From a checkpoint of a small mixture-of-experts model trained on Wikipedia.
Size: width 256, vocabulary 19941.
Experts: 256 SwiGLU neurons an expert, 1 pick a token.
Training: a variant of SOAP for the experts, 222M tokens, 6769 steps.
Below are experts of layer 4 (counted from 0) of a mixture-of-experts language model. Rows are named router (the router's row for the expert), down (a neuron's output weights, with its number) and show model dimensions 0-255. Each number is 500 + 25 x the weight over its row's rms, rounded and kept within 0 to 999. Numbers have three digits each.
After each expert's rows: a language model's description of what the expert responds to. This comes from a sample of Wikipedia text that the model never trained on.

# expert 8
router:510525487510512491508504497463487522478485520501499479485509530580491496493476519543469474487463545539496496521491504505505529549440496497480492525491538492499518472494543456538517441509471503453519486547506520521501530493459492469497470457471510485489527506526512505481505501491470455529523493524496491495513459527483522484499478521473494489527501521519492534482500502502528464497504454537494492476461476499503491486517460465510507481529522549527507472476528462500485490516515533451492499473465528511524494532545508517472497532523510496487525510512479480473482480514481505488500492496519553463498508532558552500465477525563487493503532507463476479487483497494483509471521510497488523482535502500515515524523531498509575459522514480511499457519503455459525462522444487
down0:485470479450480513503490487526489519541469530514477499475506535482509470506461511467447514531479451500525484501483497493506558517541545516522528528507520497513470506482495532524505543481513494512462452523519486522543477508499465489541492522537501501505491531514500500513447485478557515432452492477520524537498466510522486514484471492489465539508507527499529440523487523495502530498507490520498435507515482510486491474524531497493472478453477515495479499537505445504483497461473478514470483534524529513488499494505506465518473512470480504479501529504517437484499502525527491489472491507525513529523516487496501499527497505490523473465482524502510500519510478511500474502501508541541512522494490536509525526459425475475456508509567560476523501485480492492474519470497527
Description: Bare spaces, periods, colons, dashes and plus signs, mostly in table cells before numbers, such as election margins +5.7.

# expert 1
router:486535504526487490525518527495500532527485484495489518546520501472489485478522518479490480487503498500480563463484494467462522467530478494471521522478492525479476515537467493477539502478556474532472517513525492524518470474513519504484490522529472502482519478544484519474517476510484527480483480493471480528519524457522462520489545512514479524508509526531477484486519456496532500517490511567494539476473483472454504534501486506523472485521450481480508489512485512532547522503482478519498509526503526474496493489538482520507515499495475501486489486511560480483534483502525473530518447485409463486507518490509450514478473481460518526491522502477526454485478474473479518537529517526449477421501519478520491512541524524481497523509523522465488525536522493474506520467520506
down0:472484511534492531491458523488475518526512461489485522502476497525465544479511481501561448483509489468468444484465521509516486525503494501530493460518502565476501506546520544506564531485494515504526522498527498472483551475487448489490522506489465526544460510448469528516494509501470510503510509482499498488509487462528489526549503560477526548464480522527464504513515488540484507504489529473493494517498486469505524520528501440489418479478498462513492559503533484509513499491495490503532520505487503548510511493489510470477516478544478532532500472502484473494519502498528495492496531493507484492543552511505506488487497532454491517533497496489521485475499574475477512491508517503521519509523504516481487491480527544493488492496469526495480493485536530498500496504551514
Description: Prepositions like of, in, by, on, for, at and with, especially after percentages, as in 51% of the population.

# expert 6
router:481460473504476482525503522526478461520466479481490513516503413482483481503532450489493529529521470466471504485478515470473523492521475533486490492475483494477476528469471522489541534483472479514476521463450466517519476483512459523534477514523470521489485494453526530528528473527513516470478473490515470462529530498515487522491461476514485528434495523517484479486517478480502526526488524466520523543479521523532516514475513530523477479485527484478492500530531523515500530494470522528478471530511461477472466469462473513530475474486471517517482475474517535461463506508516480549503515480507483530510526499467476525527518545483532533490488487546522475501475510479471515533529512508482463520457525479478477451507486518524470525520525513500483524499522528483525529510516518
down0:507509514497512502562501457538497534483512487522486456503526469479480548478527487482491471455556483497480522489514524479503475509498506523506485532483468514498471498514513446473491458518525498521487472536522485481485506483488505524491481509463502531511438518503518515491551492517490512503509510526505515497458508523519486430504526490536504515473501516537483477490519514519510503562558480491495501510475514479561512531525494516502498480488479528518505503468558511514507470501482464484464531523450498504489502477447567461491541482520495480496527508506448518490485477511522484522511483546494501500465489510495472453458499519501502530505498523474464495485540509505487509531482503507453456483552520538447489537488472473556524498470513500504537489524472481490494470484488522
Description: Pronouns he, she, it, them and adjectives or endings like new, such, American, -able, -ive in running prose.

# expert 9
router:481498473486483474524523517484500519498478477493490527481511525465473472507515469500535491497477506503489454512520518470509526491528474481480474453478469478482479507560480516482532512487525469458474473479511481518511479480431505513530612512461488533476517469451519519488499479526486504473510474532524490427510529512515520526484487496515469521525468489509505481490512471474509490527476479472496537561484495503492505522478549536511495484516498497493460488519468505531525515499471517537482500517552520521495486472516498490517484461506488496477466484551563490487536517530476488511520511487474489483504516525507464514546527464492511521491459517490513498480489475477482523539523518523507526478515527476521473504507489520529471533478509523530478457495513492548520503439528511
down0:477496519464484471536527488482494499476496530491502496458508503512562514516474477495510497488484477498525531458447507501460491475506524497517507486488558506491497556510509482486475458485535491455502512478486502452512520466463508498483472438544453523459507520447520441510525449447533502501497497520490468511488491516523540499527497481558509446489480532504519452483520500506519510456500498508501490494538487523520514474497487559524439526502484496494502511487474505468479508503480543484498529530505477544519462504496466527512510503536470502479493495484514519501495505470488527507468492462489480500530504483448493520479512501505468495500510512488489472515519484499449468516523502512529504500558471459483535516487518494502424503516499507462526496477502486477478441512498508
Description: The digit 1 opening years or numbers like 1707 and 1958, other leading digits, and pieces like th, U, New.

# expert 0
router:483527505534485488520519510542528492509577482505495512511535523470494484456521486490453532459518490519487531468522519542529466487513497529494487478485497479499471518497508530493456527492452473516492544490511483470532487521443471523528485511475487501482505477532499518501508484534490528481480509477512510523493518481521522525483494483527532524490468476516540489543525555487518502515492523470503456472532541515469512504534540513528483495481475522491504516523481512508472512456472469523479496526506454496561496540520502488504491480463487528490461487477460519554476504511528485460514499502517472480499519475491506496504516496514529511497482512527488556488524452496490510520476463531537531519551507476533487554472473527474484530495478523489495521527431531529517525535516543
down0:510529500461526496508520487512518478509483486468479453457499501434515471546464470521500497524560470522458528483492485534504490473514506464521482482512546526555479476489495546497506521513513507551516459520522523520534431497511499517487482521517498459468545488506531482540534512502507484495524476527505494515519465526476477515508529498476515489455463468540501524472455516486462479538517478493451528512534506515539527482492526476499537522518495485494497530530499506455555532489518472507490473505466494533495458500522485480487498499502495507466503490489511453473489494512501494501494497514559507479486517509538529523502570538510527506489523502455483529519491470455451477527514475480516454482459500496474499509513496507509509519528496513526537511489501461522518511517516518
Description: Letter pieces and short syllables inside foreign or proper names, such as Ad-j-ara, Til-burg, Hed-l-und.

# expert 4
router:491480497477489506459518496487482492497532472508523477476519522530505502485511535486478509488465510526519449501503474538547514512485505511505522494501558482512536489538567539507461496504480493487506488527516512492515523496502468482490478479491495477485518526539455493478523513496484504497476516473490516525520471495509454525485492527508490497474473501507500535499523531529483538495495456513463476475485474482554521507526476498519474481523458502499518520505497504505478466515476521508491488497512515510521542483527530481493553495493538478521524492484481490523487487511508512450485442506529574486480479500540549522458472521584432430506477505480503546491567501488516485427488459512540504535467472495513505495466503514465494489516503498510492493480500526476524524475468522
down0:474486463473467480533506476513510485488502455452493477507527508510435469496447502490497526529519527492451481523528474498510500527528516480476508484488489521504499415481539498524482474465528532500504503473496524478499456515504480527534535507510527477526523501498532465484550504505516487456492511450507519491483490507446537473491509488518455487487518509469523481509519509479489504461463485520519528456503504477500521491470497479501545495521469539572525488465482465487537465515502507484543537482466497498487478488458518485534509503524502505488508520527478476503528489497485466546479532470499527541488501515527547467493486510514484518494519507477408537499528525471484493479482498540496483492444509514486490492487476508499495497539507536523527521498537479491498522504534520
Description: Function words the, and, to, a, as, 's and his, usually opening a noun phrase, as in at the time of.

# expert 3
router:479519472488487487505519529501489492516470503463475511534506486524486484548528483477491459488476486464493467535509522495520483492498485538480499510476473482488506519521474498472497503491553492499496460444511492497511463490530521522526491504519479507477513523539503507471516476496497523476479474475534486447521532456516505519482529490506492505435494464424467477483525512473517490516478500477541490491533475526526518431512437492527487483513544491489500542519465530504504517473476511509503510523495527469472507529508468512477490546476493530495521488482477521474464514523529480494503519495517495512459520482484508471470510433470471516482480515509434525484506566488479521500434508518473510468470509478461490502504472529538474497529518514531469526464527480538464530505519496
down0:531558520512499490527506529544547516529512491500500495475538466504463480492464524497482487509505476490542494485498503529499532528476516521474555467528491513494525486475521510491515510474500564549489531449472524487504461463477499514496529484509465555490478512497477523514525536446497531483509506493494528512495485547532465521508556497489516510491533511466554540534499491505508498501503470472502494478499572532516474523518560487529496472515514502516462521495482484472503504505492487525523496481497509496493493514509476497526512476472496519490490527465528487503540469495515498463514469491503494528468512520519473498507494507522542496509470453487557494491497525500478493475520497522507477516483545458453482543472464475515517512496501476483517459511475574487451454459476511
Description: Capital letters starting names or sentences, often after a line break (K-elly, Br-no), and hyphens inside compounds like flat-roofed.

# expert 7
router:485469500537490481528520527521533518500466497538483523541482514478474470528456526478512480525527471480488516489532514516459524477525499504471480474539472487486473515451479474479498522481545492531485525485556474527525466482548527521514479527537473481486492487469530520529489469499529512476547476487522486547499521454508538507471525486520475514542470520525487475502506472479519520533472518494527517531542512515458505518510514440515482513485519463476490523517486451517521534465569498510487467525503469465466470529485473516500476475482484520478475475473517475525535520499500483522533534472474488501513525513486471530514490466464524521486502527509527506495468477483493516533532490512481537522519530471534490489528475517528477507485522515516485533480532519559529513488529517
down0:530514494510535537466502524518513505471526460515508541422504482513524523483516488488514486497517509533517510509488526475547486505421460499477477509527481461510489498509483486545521477489508487515505501520475520521502479484526539544554486515537486481467450483462481524492498505489550511520520482506479503499485504516468538466523489428520543481438488525482475492487537521462446492462488467476510523510493483538502508496495474463451488496477518474491499492497454499502527531480494542491479514524491537496479515485496496507539514508474481500477502488491520489559459508495476492485471491456521504502489496457517465504487496504450502514509482536529504510521459529513479493501517472471469503513449540494520509502503478464523470505541497554460515507525489520486514552514504471
Description: Nouns ending a phrase such as month names, years, time, Division, and infobox labels like Spouse or Constituency.

# expert 2
router:485551469508483485494515501480500527494496584539481523438471533481485489500464522477482541510559533465479546461538525507466517483522487512475526473483500477489478523465477517476458520484436485524483531491468480516509488491515464512533476509518483512483507495451482521556525479533513527485496489476521487471516511510512532521489512528508482514441494527520466488483510456481481517516498525518494476529536533511493528509476524469509487475517529475491498482518489512512483509493495527520488472518429496491520482502473475451524477480473488520477534488484470513500471521523499484543523520487526485504521520471477489514587531537475517469478466531506522529470477500496475516521512546503547502503492513477448472518499459519479485494491516520509484514490515507492510484479512531
down0:466523485490463485511516524528466500514495474472518530493489504515492494488491576550503498491478525474514507535526499546500508499495492500482512470527488486502507483493509482510488476465499504515524448459511461495480491481507512489519508526484515466480464505554522487522536521491470523479501536483470434497511497469536521471513490477484536507492537537525507526521504486522476517486487525486484482452524487476518509523451521500537502546515487525520510495541483497511503539543483567519493521506504467489532492529481512536524556491532509487530487487514470472492489533496483489554523457512508491545519504514517567553484476510520495495501501540526493504512524452511543456541502465481523528483505477482558486504495547490497540519543487481500478538538481473540462499503472502
Description: Commas after a noun phrase, closing parentheses, and forms of be such as is, was, are, also.

# expert 5
router:518496518554504492518496517494464507533471495470485516565480501487497481520509470473529509518541457521483566515496521500465508491515493478476490549482479500480485521454478491507488531467514499541479464512460493520502580470542523496485466516543471510476512551522522509531514480482478502495517472518518476582512495464520510499513474464520480509534497515529481482481513498484513508503485523505530524435519479530524526513490411505521498495514525462489485461508536481506512519518521513471516509522451524509466485482522483510514484504527475529477495484509474482471491482507492483517514531478537480486487528494455495474501458491466508517479526499474515480502482505492479519468513522536473460517496510487465478544521524504518548497534515510523498506518526508500517492573525496
down0:471523541545515561485526510493486491539499523488522486505480509522507510491482476529441495458478552469520489497499451560507520485500507507488453510497531478507452508501441502480543519520511514532505451514482490481518533499508515505496502505483523531453523496506523504500430484511505509542511510469512494494540493499488527468502447519494513537524497526503496521536518492508488468522517505513475497447511494487529487460488551465515459508509510520522453545544508484531499474506520509455496547538515450517522490550479496488538504482517487461504493500506509506512523503502463495501478497499497506498527577484501490504506489490541491520473514536519450497499552490472452503500513520530539509484504508504488515446502472508459524487498507512528495532506487495501485508500565543
Description: Digits inside years and dates, especially the 0 in 2020 or 2008, plus table headers like League, TV, Film.

# expert 11
router:490450483521477481493520511474473470515487470539488518515500506483479489531509498482493485487535467529504524517468525477492516496509483506488492469485479486483476527448472518482548508468515479505475562518530477524524496476530538508440489522514493519491515480413499509522508492524474518480480474497507485539520459565507438526492471495526485514523510494526493484493523505482515533512483527478522481533546498520436500495444474466499491477518527474483493471521504533521545514470490527495484502512542510494513496463428483536497480500496472502484483475473477485460555481535501488474518523484467470491508504470469479532479468530470521516481474515465539455476486535489484496458505522514459504532489522486539485522508499510543475518502524513516474509488502515480508451516512515
down0:499514543503499532520529530479461522495458503500526466505522551520505491478496460470490477467516495492472484528475537518541494465475504501506513494474480503508475509493504537501496517470537529459516476547461497508485507497494489452501499478503514491531529468510522497548516483490457505503512575487480560492506516529477504514546459510546489478467511453511517543523477507506496504527495491487522501485480479467493533497490507470448500474470524505506500470520512506487493478527530482481545487432448516506550442498538488494455505537530494487498480502498498472528494533453534521480490538500514483493539523499465582530477487454506509511538492501486474515501486485488538501477520483454482505502530502494533490535485484488490514484484493482463467519490518539487496482504548477
Description: Newlines ending list items or sentences, opening parentheses and quotes, and == section heading markers in lists and infoboxes.

# expert 10
router:484463501523488484527528520472495511482474474494488524526538491475469477456483466491536486491491476434479459555453512486509522480518472470521483468503469481466542520509463519469503530487448481481527489488461497519516465479519548485494503529500482471485522490489533526469529476494529528481498480533527479545515523489518526487482518469499481511546487513520530480478448521477498453529471525486538493497473499523544523524478528466523488477525524464494493542512502527510446516487494515508491512496522489468505451461461509536467488476477482507472476480473480477523474552494464485527508528486495469521554521487468452475513488497488520524477511533542514496481476502479491513526531496513478526471486526471474484515531540526486482506528514514482487539529526526478527533514517501
down0:524454563540512544485502499479507518545513486473503472510501523480518540490467514503497537532510469495495558479516523509522508500512472479485489485490522488502508489498504502491517484448510452519426485482487521538504443490529526481545522494497511505490481551472457525511490494489563556522492464491513481474465491517490495515501496524545530500508490487517516478550489479487492536548490486502480502535491536502450509514468529477508554487495481460507535498479523477455510513498460493522501451519554515500507490501468501485469523496497475498480484474499534515508525529469510501490500493499523501511485467510487492475503479492472450471527513539473465500498493491494490462499462485508532493512552532452472472505500508483485456488483529477512507464472520526572450491475509502
Description: Pipe characters separating table columns, semicolons in lists, and %, °, • symbols, plus some mid-word name syllables.